{"num_hidden_layers": 10, "hidden_size": 192, "n_experts": 16, "d_expert": 480, "d_shared_expert": 0, "hidden_act": "swiglu", "moe_layers": [1, 2, 3, 4, 5, 6, 7, 8, 9], "routed_scale": 1.0, "balance_bias": true, "vocab_size": 24092, "optimizer": "muon_variant", "learning_rate": 0.0025, "batch_tokens": 32768, "max_seq_len": 512}
Below are experts of layer 2 (counted from 0) of a mixture-of-experts language model. Rows are named router (the router's row for the expert), gate (a neuron's input weights, with its number), up (a neuron's input weights, with its number), down (a neuron's output weights, with its number) and show model dimensions 0-191. Each number is 500 + 50 x the weight over its row's rms, rounded and kept within 0 to 999. Numbers have three digits each.
Before each expert's rows: a language model's description of what the expert responds to. This comes from a sample of Wikipedia text that the model never trained on.

# expert 14
What it handles: Personal given names. First names and name pieces of people, often at the start of table cells or after "by", such as John, David, Michael, Cecil, Santiago.
router:535596559486567392537519535528603557505511526488485378546463383584566446446481402433514617535433550470526416494561562467449435482501550530536528502523549422492499575507546489526439529505476563557526453492542542435475563540446430491504535505421515474606544506490575545449501539510534474436466456533403499529481613543518527559440572461481403414570544479534516465399520490523422477526536469516481527436384490457472456565502477453502512485494414559582442527511433481395471447456478471490518484556472553415535476493445504537478465491522474535549575473486544481558513462534436577485
gate3:511444472535548575585506469500548504597554508528512545404536403463547535389447450560525460509469512528441541563497473434400521539457515553460403503477462589445573442471527636462473521462521463526481469467465476463510522532457497496563464483591490533448405462539479531480501436462454552489490528404563497448402460488447526512468479565505507497388511459539598445505510472523518529549608464503540428487466501482523504558389521469564480580606411435383485490514511488472457449491579566458477603502523448465499542390479400491480530537503520557461523553436430497544551435546490519466
up3:576555499535466475543529434566482599482434545546451456521433469512491467462433464369450569468408441456563493467488499480521465577552507550562564560530532479511508537494491440443503560597532456486497532470562558587514445492528424535478544394500602457604625588496460461504485474507493526476557540559425537565455509505511502459447458487465568369557517580523476527527493546457491515415532466561520530470553618493465453510472373487522446499489570543558497507422451511506541558465592442559534478477464447544466481582571513500466526534454487490479382408504557492399511500468499524498
down3:509521418488467551534459531501563508514520464653465476547484465598557438522542436490537462510490555496580496511489505411470418474443517471447570526576464494517519523523451477417530540511531546534485571488588537559470490596454572538500483480573485515541642529541525488497527558542411525517473545421442526528489532513562537538601471547449568565493504487536450506502496523585523559414388540635510526502382510533499533501489478474438489541526544454569505518453484459526564582503581590483462490435511489478507600447522455518501554524595489587590494458502532461536423373458524425435
gate4:467523523562565584516488464556537497441421428460447456547573512484521458445466507564464450487546458404512464489553448553463493466525509451565526523465567447436486458569668490523518547522455449610501515572489421463456540479492510523499538534563529461462511480527516501501423501487498508476439603493422447578406474467508496509504388528504449425515463586504428613510479492513453557551531546394453444499544444484475486318542511494583454444441480477339478518490545488564541551573433418530466513503474512438594459462508505569502454504497539485513437506486465562512532459562464490477
up4:522560382536536541503443480494519493505395558500518511501483496521484579602588438483576618475481477534551492446490530433523589423504425505519525519557498411498548545524479517524524529576509448443572452447454578527508480464517437536572435534439431579380542553547540415522527467544524524557471452429622499488451503505506577546578528460548508463483502493537572430472497599528577448497538459555547509421522560524533492519457420438408445475491478564521460438525470532403513447479500578512597449502529485458409566540479536460607477552553494456508480403540550461460497500425449534511
down4:482553407467497516571486512591562480550552576458448405461573466533489565584537467469487510449554527561553534452520484540520368518490510434480581550532614485476478502495497448541469476522496533511472509491474516538475506540594492562546529515454451665512490553515492568456506513527527509484531591424514497479488426492484510484424529483473388498521525475593423451465510524567602537530485454468546490457493548467430529558329533475412519544434489556604529425477517538414531594545493563476437546541498417485487440420495554512583510500478474578585483480444544524576511521510443564510
gate5:458406483516520444490515452562491526487460433471474524432430558520435492433502463519466483514444430546510534455471465562565584524543454444438424452588485570497519530541441607435566558556592539588524581488511524532570519543415478511468543473513536423482420467490488504442563581473497427520460507508549462479507503506500465463513470523334545489507477486452416565518569485476504502498603458578537561578572470502507532533516521499469559556471465609471445468531598623441483447515452543504525487535526548567455463465381401601436419406464513523481489450498508464548421512520532480525
up5:418484449484424551539489488461448532470502497466522530444506517468588578517480541536471507398532388528567554526447505564455510499529501464555545505543541494541502512527471513452490503506564530552473591564474466488573477592393482547518481429517523460572453535509540553487546569404523579548464451520492498473539484457488570542458460508446558535488489442420573493501487543463496519516514523584430508536559427469523528452472504568414528524381538610417495559464560510482450501507478537503418403477446545500397437478507432580610436420562487604453475516431410467512352434526501491413
down5:476529458552426486541495445593462495511508499558546543383424569438482492538471468512455493512441471467518538439495529483637515562454422509516494508503522535484555514524495569447537503484489521512406499456424509504535575472484469519521518425473585478515390506518573493411523624502607536479459509474485443454447503548520470481459507584527465479481587452466541487427521514557511411584528532577371478615468457484575457456522474485473517445541503441475410490465442512515557487491565509492466501508509506433535523464487511593458436461404464675431487468534520572609477539528435611504
gate6:475448424419522478518478385515427483487580494536566504415420516511472498501485432496473380452531500447554486543480408517535569570588509470482446496512553516462440528571501534387503418376433576466471505434456554419519406482527477524520508505514567495497448434527492501505554489471510478491550453473498480433507564604515379442548511542423521550500513439459518538532555461614502554506424540539571423565475467460393475409562621534537540469606521453517480547497499521471470573481519542508470484543583548492484501486467577497509485550497490422498528529435577518474434551591496572529
up6:491507584507434451476496532503521530553504521455457552383453514466464487504520607482473412593435557544419425482557595468514486478444411457459427445537487429533522549426560422502499547549585517500419498426423451589506565420522508423551380393491490501431462574447482478479394521432450490549429542544492441588555448486441532465547486498479579484557517407507525414468508459504496507509444521483505499522507485576580487519560519497527583566473524516453550490527539544485489409477455507559546578556500440472453512589412425518492512517498525555504460495472514582509490474523514368553
down6:502504507495438433461525501518501562466610482489511574419434486450457514581496551438511477504489511511475550572423504555504468537620397492477577460542402535464468517557517552457516452506510471497480525505441537479566580508464566622483505466602452502533487473472564495538426407465515524471441479486491494566522455520492527476561565492564604566492489507428511550485569541569524489602474601402549482464400429461544441495581496554612545481442485497434511484473542531572423496494465508425491507516646567464514474456564555461520535480562435411440520554481455529429559406501515553516
gate7:482431491516508478561473520472505589530442494462481480501552430519443445434458436495517539501379509563533576449525467532588520525491518505516481484550441467476523568588383571586522515481552526505542557563483485511607483477497478468432545522489486535564505463491494521518472476561511514550493518492575550493533550605430574480569548505553447517471549457503489515501411597581592571456586525439466492524514468617498539508445504496599470602530417489501526431473553519516661535558558420524573469520527504432568495373460445493432448577465508573464457457592521510544467571437489495466
up7:532545413528518563442479579544442547525508566461493543489422507490473483448486584508519442478505509538535508432425447492560469535445572512468495480485375467443472490586543520500536480536431563459449498484538509536476503558496499496465453502602445405525428508495462515535494560488534446594523519523561548527576546497478448408583513458421566613443520446452438466563583437458498515443439577586601527532500517481509521452485468461477372528522458620443511448394541494565535511469476466431429564507478514582525528486488483590549541539480504544420451553573381486604478528494494426471
down7:542488549501431506420488515461474487405547521445502563571513469477460528520498546423541487464510487466515433443524509570511517546486419462503516524527477506459568443603495480443526364544520543531390537633588621434522511436461505562598423454475512488573434496560406452433461554562494483523430472513574543460544440462512481472493472544491572522400525410475579494506492516450462467519532509461495423494482460570622481456482576565471433499527559483540494471444517560594588509440452503488518499475542493472522442426506424491452564380501468584456453476535580522547521457553451552536
gate8:515549560571466533504511482551466482460577514477423448581495465497549471462502470479491491421502457555498520500504546484522481496480478483490557537509576556550508524500521513491517596464578494410553569490534516477494448534509516555455478443489526512418530400518487515551443494503603540505509616458464497404486530554455428448491488546557531441524313546524544574511573373588500526423532470491520523518518525437521484582450511473481496558626458449592479486457492494548453631410480474588446506514353555508491466449507556531629461424496528435546487422525520616491488479510524502510
up8:464496413584580564500481474443462487465391538542483509504546469436431456501484587487527553511534496562507548498451520516450393548465560451475450469564536650405491449453516517519618547521561486546521508437507457565482556560448488468452553564559468424497459538483541514473621570429504509472411498472534477515427437486471476439525483515587523477430420567563411528448479482511551475513440549402395484510441503541552438520557533492444459533574568408554515550427523512600520581524437491469487534499467531524478545487484571497490459443524448553561425423459598561471467489462509515530
down8:456534522497526519417504541517459509476419501417601475546536495558533455483443582483516495477486507501469566389523452498533566500574595509492391460518410480542628616516492486493517494533442463560408509484489590430488515500439486534479449408424479506548557528528453427568529453476428487573501521430490504431492596486466460527476564479431528515473474429410511494544619504419594471494608467496433568486540555564507506466566401454455459463507482527514500518530403473520575418458430460609456454460483468480431474402541550549484582507472477499515506422551500500497493497430520511440
gate9:492457455521588447420557406541542467482491597525412424428471424464516516526528466443563429444534548530551595455457451514465435490578571530498406499510565528475499470541480510474442403505554459448499489461484501606515556454500484474444523600453437442528537524456462466472453532518558482514456604489468449434501623435451510554434461523571401521502413490605464537362473433532594484434508501471553562577501421469467465484529502515410509469492548401432529462474479569512516517506475438525529574566495525448559537519504578476460485448489435540565458476539497489521457462436519559460
up9:499475512493486490537476526576470509410473473499496561485560445509447487469444478540485541513490522486416483586422477487463424500426428508490535416479508566512403477486475542436396468460418600481477456506619505474431512642542517456380461548488554440470474523422535598540515506495483555451528454502409493549463439521466495468451462449477522535538505492471505493551521602433408560389413447522471526464467573545505515538507496403515534497440557519567455557443530430469407529580574608573527543522509508482553532543525416412610496473494579519486532520527559517529511519571479430452
down9:587507417518464477513497556569500493508539520497408509534533453552482608464551437515443489560577455512476437585547525441517385592545502541490512472437523458438393506488513500485501506483533523410526415425465491469451514518550473501450548437426530454525450504492418562544534471510452452513390373538508524426444523446565512480466468494544469518458524487527541581411462518477388522372524469484474431406485550445435527490497524464438542420431549495483499527446596535506430551552524383463535432613542506504537487582489469435475543511549538446495525637455497499495523460510477450455
gate10:534467535454621512466544522552482545560462592494434459358563507544544494514495519476458498538496529463482471511504398501525530476554513572600524415511396529491535565543435503520520486479606512522538515547543508479481495459470494585494454514527532563583489438535571575446514532476514482550570491458475540496607446508500550494552461527577421488537486545439454468459474421431473557514579426469467586566504497577520653421557440498567556516499483518465525465563457583535462347482528547623509499511444478481480600521505502476501527550476521554559490427568543509421441426456525530515
up10:539471518479537537466584579501531567505423579431432469424573526567541471499526562509462548508541510490531551493564450561564492480527541554513546425545450603490558500598421435499487447441563491520571534575494556432468526470443460545495469457497583597557456497562467588467497588485552486568525540502440513541624503503519592497605479551556429507511512478494452472479540407463487544536511472441429517539549496572490626453491453521569558499474512505440439489597472595508461382434548506590458433479392481466466624490552490506485528535475545539553495524541484490463464453518457514530
down10:494511601421508536498446502466474479533469443485610483543583477486531486400486494574503495539567533456451475451511467563591591508492517592383432495449544491510502537524494509439579510553431501496542525511496526465498529565569540353472524511540551517603459501507421461486485412424507533549469445449542472455476527482603532504551561610580494524407534472458585543526516539465474458543583576520526602401487586481488461417520446534478481482531498670492516515515605527443558488546516543443520511461497518528490529540441509542547592582491488491434521529438569462490555503538496538473
gate11:456428483458518417487565557489587493501567434479416457571543476488532522498463454491470500508554622472471478538407472553473490599501498496477473499422575431504465512629511602546495526407533493542493422560492468482536444479455440469465462470423422523561507560492493485584510496515584488462462510404505425499455532419339498447543557500479461540465444449529479422464516500550520478599499480559499484469502498452455538496502536498503474428460571596571510431466437461512454388474506481549501456414403580460524470473427522465529512483515524421475536465589513412484538381444509446450
up11:385513522520534446547583514511622469466558457438426527516521391505559488469515453429471512561508569498525457573441487576484550612545522524496474530404508436475442519556512600561459535474551495494461404536557458489597462451472411468487461473392445530548506534459482528553525472494562477513454518449509486505473516459354475424524472521480463530495448436543508462486530480450500474580476524583473500531538450450525541511549497537449484498547540546504576460433419492495421453472507528578514468440405608426586418464397542462524492417499541465496497424555502456497565422462430454415
down11:412542529463477513580441546526482497539508469521507490388589521570526503490481516544561429507484512547477505563508458539487572625509489436455500462434431433594443552500412427504505475417451537469520417515505597451519458485435464506563406517468395472501479507536559477496565445439484498456517498421445484519503464527436503475626498509560594484529569549499497463451476464498530500402489424536528567450486432525495581547579481562545489484466482420537497529453553384541511484576500490485527553541490477579555604626525482483545540460547527515435596491380523405446459451540530539477
gate12:500528533575450447531537504548472468561417490447509460578634552436450532540557528573558494532526541562504537420499475466528520535592534597399544483528495506479538590588544482523546517478474524445508505469482537493475461502542501516471462502596514457497386530513398598479515448506533504441481466391463472598481594461407451529609498482533529484526481509526520507525577470448505522444472478472520415412438589434530451504525474522480509602515471460496503533571533605531414504419461434484628545534539498467557463507547490504430448479433556402443464538504492473520444377497467444537
up12:503466545552460470438530513426522463440474399518456555501519446554415452568504523484444549519619543472452444619526493426510420542434515519509446528509473562560559548457541570502419469501480517526492461495502514443501510437556523396522485561548504477447509467504511445552543548484548443514532369540521428445564583515425418589631531412462515506403527511604536567450493543482504483504467578600544530522518477524617519516514564459389471460463541477521524511500514483434456512514474561544493544428516469535514536501552479482448517539489518540420525532456460614592473519522549557620
down12:536570558533516458440453577415508481475477463524512562528499462526413507561498567492550470518516504485628477485605419605530494523440581427480481494441581547558448521459513528522503483456474523495491588504465498440473485468569510427480576547488604505420467537489527407582512437521534549526500569439584537524493512498504441468510437465468496491541515452491444540597471496552515449426512614479458578466562418473501513520553481546450483482527461445469507566548535579556563495446453537494393455513364611547481375520547538520505476506572581504422501589548533505545555567481519559436
gate13:516518507474486484438413535487555483480541468478426487525496388525524470480454492476549468453481491499498496479542527505465484459405515488550437449521383500481516500585521449478550508485583529471505414496469473499583494467574362504540536409513429550519505414548523462524452501558460503414480393463561523417486552524480461482607359588509487544508493576447521578536544444596448555552560389573517522515474560542509510555421495491544528508495513531550502361576519535443514559511467572460478490522490571429565527361473541511492456485547462481542577609539471507436556578487550520494
up13:533518435428590540581471460458484547543517460521590456427581460499502495420480597528539471471507537447518520453533533548405515481579525444526495516465438470555474418474396475500578435503459473576496511500478509513470447518523448476529477509595524490468534522510539532458506423549530514426546503514506378548411476456446471529533541452627543458434582557464395466492501493426354493541533515500441500483555410525496466551471467444521515528535467487569532446481409426555521436429486449574478616558540462486493468557568586512492613419568526514480489547589438502532520456455556527445
down13:518453467533511462476588581524546498496470544449556506518376427527466540559465482468557497516521416498551464510441474522448519541437493468626495421426543410544440519516466463472519452452568572513465426416511438495553543499495423551512559559506502454565519518498505484469521488516512411447522601484480452491506522483528584513527412522484561446532521500395431551549655511490617522473488398530496499475444574451441524446463484509550488502592547552481400449521551518510553542428466578469498539486538474545530477425508521496470398523596486605563433471522565555505500547391463542570
gate14:582493496537502418576549578571498513438516317614453554412494510519410457494458494392555530453430554495491423453552536480520479547475531517465429468495556658593517522475527558498514503519552507539501478448469475591520554498530419508545543518577485611534520503624528426527405489521425526462470417552580506420476490493483470456499479525554490547452521534518513509452533581517539528503489444448511512512538505488542503470579561575454465474527417482435508529550562450415566462429510547457517602518548538521457490485484482475362546520490494497556526483540452446510458572528477502519
up14:574392434499497552524503488579534506479545430532551532515561480564455472483580414463544456474497476484454470386476513523559478547573532508470454543415518414508538507527417466546463486524483480497534426507562489463490497507429496494485519500518462534460478576509403501404548518464631582580433507453429477522564495424406449531485452487487500468473590499502445478528546497499548494542535457524428529538587537490462480561530507491594409549461576647532587563477456446549500394540495583553408469573512459551371475440470468489431488577562509412515475446531498514441472535461513562514
down14:581520506493471518518540588474539482518477491519580494495559420575449481512471574498472524532570549492540544449529459438449511488518520403486492503481500531525615535492424588616534448562569495462531458521451526542628561554617480559542454499504541486510532544512496592404518448606474514577499485552580537576395507460505466529527472511510505414500557467540469495585508504509551494463464673445453500460507454537493519599540510561532473434528610496546481572501510512549457518497459468535461427591463528451493508577547386499452520486423549482575476464551496517389411549517524472507
gate15:489500616555471484454557503446476629473565500548533443468447488503591500498437572501487529461489505519512541495468497455577553535463483433492489494473519512485455546503477538511541492531488500454472444396450446474465558497474498463481560477408507508479454511519526476409491512462393612392499469480381422544479392510596391491509601416528486421478482417392410423455517506499556578565603590458494503441540550520460549454519516495536413545465459430585552546547497486506411513535500458477439546583520478433519427464479440560458471518534491547433481482541450567460595505522518480473
up15:543529510561450541532532547499594372522513501443550565586513475376468448510517417527427438557571483503562545476447438504442447479483517552513507560503467479580529490561510585590479519514486498522535475572459495497483483523450478560465482620543442471493480427451511473503582451499596446571494460539478505527455526419462465577539458522429470513485476479541446536466534517469412477445431474550515540583466413505534527517485481475466465532529591441379470499477462443515481489547372615521633609396513484536452492491534513440488546494423443483530522537446500488469526479493572490636
down15:513507564464395437508487427551511584515485423411501527502481401626474490521452477493584506516509509571517590602535475533535506455494439505498452586482467466411462593549436519530572536475503526482468544462586482417618584483492440418445521455585462546538488560487452498466479478455442428612506542586467477480560540480541580596497472520479423505487484444543530499549471476470496477483474504407454548522463565543509468511489516563526508474443500519518520513495588597423581561521495644510541580503591605476532495414422550469486535477513488517438537422463511482485526467452486435493
gate16:470454441579540516475548498569439557499424496593428454509474496494487529470466469460556556589528563413508516528425436478562452559554483493533478465525479563510398516456435517546516554519424469493464479552439524496466474438442491441443568543570573508387640473477435481488435533524414440463517546444488479494557502492557458489469505536580440510494425525434427478660517466549417523534469493515469439534535493579498440555547530482472497559546592450511476438405537416553491459455492427447475490459474524523584546482427516378527612498463511508525570506490479529562445461422507469570
up16:432525482460474541490458445458512440514480521603415496564454585450481501510557505521490536422512488437555528478556480512602517523452415524491486535507541419414544516478473502480429473575505426479468545504542489481495486421531488491487554441550575534516477418584396452423459496556576544475450478479501554570533471436382512584442469574512455554490456529568455504422594564505432526463534536553518517500448484590409408549605494502494530517503595553505502495615447443489471456443472503526447376535549503525516545540489530542469445461599486544534595523416415514526420486521437577533
down16:518527506421501567504561477468544560439522460518507568467448470521451542382592513533512555548549547501492444481509411443479499440491522421516461546446529460484516340457522528456589521535570483518528478600518472509530515483481521488511476576536483428508502496552445529480477435471439579508566427566553497463549529529470526476474492431484518449503450478524572507563474529532472443491452504579548521472620478510568546543648497511566596511531608513571509491567423493512530525386472449510522528471483544598487608539516515361520551622475571435549583514482468449458569527532472510555
gate17:458406607432398511557524460447444460500482537565448551455471480573541501523520377632495602497477448546542471449501491490544518583557399536465589585560519535525409403477534461438463504544542414482478499561463414523500530479511540547528476489442520510447511555502463606408353519457546471498509450522525503547538482580500551504457513509465576564530530559431481527541552533503511480455488527468544542527494546588467509519532465565487508515484477517539588520475455469465461418450518448425601506555458532533545516482494397461420426599532484470519535483527469525598469443409466522512
up17:478424500466416511517541494544492450456458448529460495437489478467515492481484426576454572449420469465486543493554541505554493539495537588456609647575562479556382505487515472489413577481460440435513462554485498523446639470531565509518524530558579457398564500571489500570442463530589495527467493566428430520541511495513551472466467555443519565525506552509495574541499608509448495469448475490458532526456553633433460473490390582426531573436546530456561541519456542494515458478580504442481516541415487496560514490513495501479517557543385419509509491426466528501448487426435524542
down17:519497540541452507398486516423525535436397524437545460548555514480493409523588472508542478446470500485453439488446528444474523515483495465543462458369482484479466495448586405458528471497484526454483497477553490414506467490467504538593398465437415477445532432483483434615470544526379533492600549514499465502512537473513532552445456526565406495604501462401534477496526510421447490435468458499423500499538420495513463451490523515385575426439532472460487544567417533398547610607448484451558527462574507519504531503464467555539535508510524494578512476564560554429526551528428559548
gate18:409506559477499481534430491593519509462471547539520502385483472475545552614456570485529495497491445463509476525402412504556457544523420520460483482549449524410593482562513425572452525496515424476478491471498508473589502538561497569541473518503525473436460532513469553556573469478571505485471407505579490512510560490424412493516395507515441498430457428541465451495577435491594534487462501426515504499517545481414544433500440508498497432470531493413587429468600406515505494400412512476437513553530480542508531616568535517453638526499497511449548512467659542487447503507481517506
up18:499541512473554445523673570559534505459496400455434522478533593405470541511532378474372501514492481485488558449400497461497505570455485480465468447436505508514504462463448484500558517565519451395460585564447504493527471504563569506501455558548532520509511530577514507554533511485519424560476422520531598482522508550591560466431496558524531515500541493505481578598541564507438386435533443450491471489400503422510458504525482509533529529493439462459508513405487465369488537480472517491492474527583563455493528496537417421513529505507409572555498355449515418476500522533470518461
down18:551496432605589531510481505521505510527491476483377500621525537508606448520510427504500566493465539478514419567460544448380495494538483514566559475463496472475468528555468440545560529484428540573517470474470467499622569451509449511507524417523516485542520599491432499498490451475559513600516486532499508530536437578548531536515454450536484528442540459524482495535477478557453535585523553568522499572435407570513367484508529503540538491530417618590448516495510468509500485465453470493476525637483533452530635458418441478457567498419487460549447547454532395519514528526429568446
gate19:585517491540464479605589544474589486532470325512449547535507445519593405454558481573533456547520487472575448477495528515550542481492513473438448478442600521529600459471484470416479496517463570501544427520464488494550460521436458417491453514445489478509494572525584485473470448556491486448600582469399487516517482497486519392466509446486529600506514509459456463499495519540497553521438466518451518530440476496525502523572385510545451487478592524509614508612536459392567505560526451432566435545482500509524492554463567490504496503362599488549514509463558528540460568538452459523
up19:416460426518483464558492515472566458594569480530504505519492576503593529527540516457437480588566565483584505430481449472529491539522455414392507426489444480492634506494419457424491461459538467512474489454419397440516439467506442458431454477496476469430490519525381510502515522466581546460499549462511457535457537539531442483501509480525501557566643505451497537592538564419643494568521529495526475455477483434462564487514550502519510517508505535451570512529586474605485494501511588452389520529501465495552562599514430611491497446466500537501401541458482541511572557522472514452
down19:544493481544487566491560483483474513484501398520519423526581525507407514429477458552451473549580549520566533488516553503411462578487460468476471488451498478479434523515523548453517503502514500446474478565510445483488506549428485401514415494528427489583541452524458464539631496507451500493595508483417538434506570431598575544530426515598566519409451553451562505534441536517528580523465546512485516542421507489421413545612475512449422453392496621497467456545450498541551533402476547589507558476462422460532540556477458526496522432504414462497497348528488543540530519532545447483
gate20:508532483407472481489522556498526505462450585547540497566440529491533551434534512532559576543461451504510566473512410503590595402517538536467487536462523588525439473506561544559529417457466545520544541496433441465520478557503494528528528529532533533490431475464414495464527451460480400536521423422508428480525541554512452521496508410426383507522513569481462474558518461528478559459540540473508498477504456451517566512511534381495536509482399432549534550571444437512597569459534495558598472475497499508459568582477643477483438571540488569439682467453449534547556566537521449518
up20:442487520447434526513535641490491532560468454522501579511509550535635585448550515450467523554441549480506506433490454456503530565551495521520453492540538505471521536473596553579530455519516486509504529507534498468505516546545446512546557423479593596496541539478507409572487440447570525523538449474551447485584543526478487557415526512496366520488522543534477456502621490520460508470433424444443542490581441461477629587463506382489506478416441454567529480520387421479522569453500479526522497454483533567501522569518540565457375549575523570543587497456487577561502503545498508512
down20:546423514527497506545523427565470489446485526500483513523573516423481503476442635447507487499526418606549485497596485504504487492507467485559549491478524528562410425446481453454565491475518452435575569617515580502397471494558523482528468486460598475423439436543474591496457543574544484457480535387485470517545527459551470462497595511510616555452411593538538427614531615527472483429540500532502467547484507523534571519499539432469528514641506498465494502479548454497493411461440489451454522508511460411424525405477529437517521460471509485469503541512425416473448407459505498515
gate21:531471467483449446520551447427436546475479547437441446425497550433555514463482543464506518454559539453437460505577518519465509478516549589522538509526410559529488537522510452474516418521476450536532534443537485512581561546538539415499541569516422480543542510485649438409487478413557540451411447513541504486539417516530505495436523518559438493481472487525522449476552580449419555515459546479524513610554512500564438427461463578568570521482480621489504523462462476452429420542581425440561457472528548453540541582570576503467466568506450540560483511571508406563539578615518542440
up21:531540473508495568490508524482542461599484487552565496459511581516443482585579432521542450497362453603500477405446472412486467582513443517452474555573537503438501517473456523518464585447504543456462563501527507543475525465391435589487502504476534487421476550532409531543492556571422467535536514510457504499401453509466476485537517519431501556531519498514490511546499456470563470544603539477428511422487470406461508524511539486464413524528572431459514470518602524570570570426407452542401594483455523541490493419454392480490504473454554444423544444482504541496404471419479439587
down21:443514537487481503431508492515459493526438458540489525502593491486431451431477496491485565393413513554475606551515496506486515505504520442537542581592468407643535384479494521455499455504476521544565551465499547558463545505399508485506464477502506509520479545482566426468461469513500432453424473536529552532488428545551441451441480466472477484586474442494576507468573499454502565546558482508491513530556527628552452498443520422505500512550565491469556474505577522504528421532486469584592374567466509508455442512455554500527488628606437510446495602543466484444401483470353534473
gate22:485515559507505410468488495523519472520548466407564506403487478596500598462498571405474476494405371517563462455483540488534487545476408472426535439466452454462484477559458476522482403496399497565508534478528498519483432436426513585498439432550525505468562423477494468497566479536639474385496555595567502496544573506478526450584465487480480522468583426441561431576468521506496475516457574558559482545511443442507462489505585518488549528522441597494485500496519514491484462600487515468479459537513554359500477459449485475441518467398529518495527397562420530519521564427516458487
up22:586543454498507522463539531472533504530543589497446507539517529456440419644471444586497449550512502477542549394472546508547548558481521550504561532597505531576514462467466517479344440585459521490486524527537574524447409497590428523536483440507407586565505563479429564551572510405479476598624513576522483502479436489532453514414580489485492456506468484512565456446496463516584469550479580498518528564408547416490495480565630506482445524431428531454513588488471460493445521455546492419538486455493496547458555487498516575535466421519495496524576537532470513493544480518546505527
down22:486492467519569537516476456544512466523451600489462466441620410489475474548486531444423489412501603488441558486449545447454417418439454548555505581464505592524509616474489497560594548447467523406529421565516446540397557543535468547483503468499475525495539511532546542531482470457478544576552432523495591513491446571552465502455534469546481502474478531535448525381450456504434459445433536455408506505597556542431520537476554483480536544497471470549359570437564606547521576524490479461467436455464470577508606513491483461497559536455533431514464454481587460514534523519557484507
gate23:496426503516591489596501573458664492602529485515470481488479514509549496492481478530478440475405552464486559472475517450495562527434540518568512540554549517466527546390529507414460493535497473549485518380499516532577440578528436447511371499488501390539431457434486471544464550448483533413547438541452421500552501473476546518533454590497470515437491551562531579481475521534416508556542416493470541452532439503529490391543518542428513441439481575565512501553427492506526459557497604548511494574547522528598592564580483501485431582523513441559426445478506552453480473526500547519
up23:452439452485511541513455535458593419512537433531488565501434521502503514542438385521419448464425573587455543551538465485443395473430432485610508470567466566489457492427520558447421469525446463456471543355498479490538490509575559466571474559500527343552431445441471397468456525533486553458592483547544463519563487499467542411528475523460524529447462422591504542465496492494471452601527545510524557517456444480500482467465552440501565425486495574468506534453490468519601478524523606534509567524529539491579565467508547578419468473581513498485467429488525487505498512464450559512
down23:506480573505466516518436591523411471464486391446525481681586539469454530580465556503516426460561534477589496531450568437510511444505425453479576519457570540436622519476498514498485583522386512409504492504481530520517472501469555506531532466512449503518565468467514471527511551483525552485495511467528515544539480463534513530517513544450544527520493581539451494437503603360471438550441602562459446527457480470461502523487559613480584506535443607449476508398462446508486525483523529487477444447519492514477585550521551405476480512507470525582491522495541440541511632478596419448
gate24:499500509581426405512402456501472453527478646619570459510472432554503542433491456444477529545515511528487506519465540588547496514594500552455466518549486568470595553457541431462513502591598574534580513509488485491567547501506537442475529534461508545421537508499485486557487499449486541531474472457463444551538491583464550482454485401563518460541522417451557492479469460517468463447537489575539474528523547511493505476554471474578582559501564558509508531483537394506464535441467541468662559449490467515509426523515451454423500517593391371497431547591495506531551481539595435484
up24:494515520587463514418541486520500458372440515547511467520500485556500542460509488429466543502553548458504590403537551490499571437598531530449441525480457551580638517526527426567441486513527587482529550478474478544554616555453558460475529495497564529479468415443486421568497496496453467562543375519388465502502524412496552518511526478545578429577547462428537552488490455573509436526567514557548510504397493480490490470519422488548547560540528534522493509486485526435459518446524494335503562526513559521543543506522498570431547565544521457549532527520480454530498576508550446361
down24:441410489506543498382569543523472431476491401441577507480492505530576518557562501504453527458515461509479500494518459573490458484512555498529480482488568403478391437414525509537482572533459486538422486594413542443575523487436458489558429457597568567557443552470479548424523510487477503467514574530480422554519462424482426587626512625484538506435615482488513543457487577528435461463520533423497564491549467462528504457460471517504530504460509496457475575517391572525553490528428415481443469456577527556433506475485416510498501495488575619519525477429476481603523544521519520533
gate25:536522502450471573516483451484596569435484460538566454502385413445457584541399520495456426592508462444500485554624601462470488508466620519494415529523447484494457500490613418484571510510548425459569470455506520448524614540556478497514484495530572562480553579477522542482520445493551528544511520518456511454507602504498528561518511476465489469429492484547421467442552402452460493523484484524403501488506548524373491423535416545476507538460531462525530563532561496572522588583494477424534549478503427433537434501547594523521512504532467485518502503509596427433452526564569453478
up25:475483615458461480447495500531441364593550509495532587513463438527556445479530496556584506443479518533594522535514534561489519532442520502566501435437486447501556477503459465486459466487457532568421599597568403469512474381564469485526457453461463407539536496471524564455503503571514470451535504483522559493485483525516509481476507469417466466522457539478512486491435441477502523533445593509539420517522546507545454508394469443583509488566403438493473357417496565451448463393481507494496390497475483524534578590526525543462556473461412505502552509525396623483515408546484514510
down25:523495492400426519495486484401587565449446472625537467448378458589552477570533506554491472430514470546577540519533505467495506500428472494618473547539470467634598487444470427491554512492514493490528448489514592496486561399512538425459547498518521533480527517544454540524493458523570560543518553508431544447494494552492609545498504559549526515479483504558454466509441539423523546494547486512557531443514506526507546421414499560536560529385561506486514488408425555453491600486474527425454493478575492429481386418578506525562529455581544497495510609414542473492528502519435520475
gate26:536528476522541550536562513445570485475466425524509500600602427497519515573480536456459512503469574490481465532549481495492500511575540510499544467462537467508506549501468602486513517423459421495479471474546444493514529611485535431540395547447477423442417403475435475579425471521472445419505361619538526452503527529473493501499523554468532565496513558515427561568524449550474449569590422566551544529431413469474394570530522509547551431562523533425519431544491545508447474494486534477426465546443477567525560455514545453514551507484441559537441409538559527387480515493450473381
up26:550564458517531512533470395511523469478493416519508507531555598526587483517490504536432541537540565575612537440546565536538458461558543396484489546601416477541452523456554482478508476507475587464545539513454572504609514525478489549543501490511413568488493562525572633544406553526519430538533510538463530547552494527544473574486444587473491473536538483607539461486478538439491504528506522595571473576479486543550438558498510481516485463467574592542526563482453496508499405456539429540560437447473541530486436447451508619556461515399527574525602517378481544558503489453464503481
down26:547461543441544527490499452432530520442490629530465450478404466487461552510557458462437502480415488514501529524431549507452552433447443541381451495525490457476535466392571513470423482485573500436505478509549408482503521522496428466570422469526526518428502497464458593470485539483507536577499557522440482397526562538536537525490613478529511581531533396516507504476445545585543467489520454420491541439570461480500425460439479469452512438488568461523551538513647493547561540532469488615509491502422539432470592497497384515458498415467519432476474514476605565600527481451504533431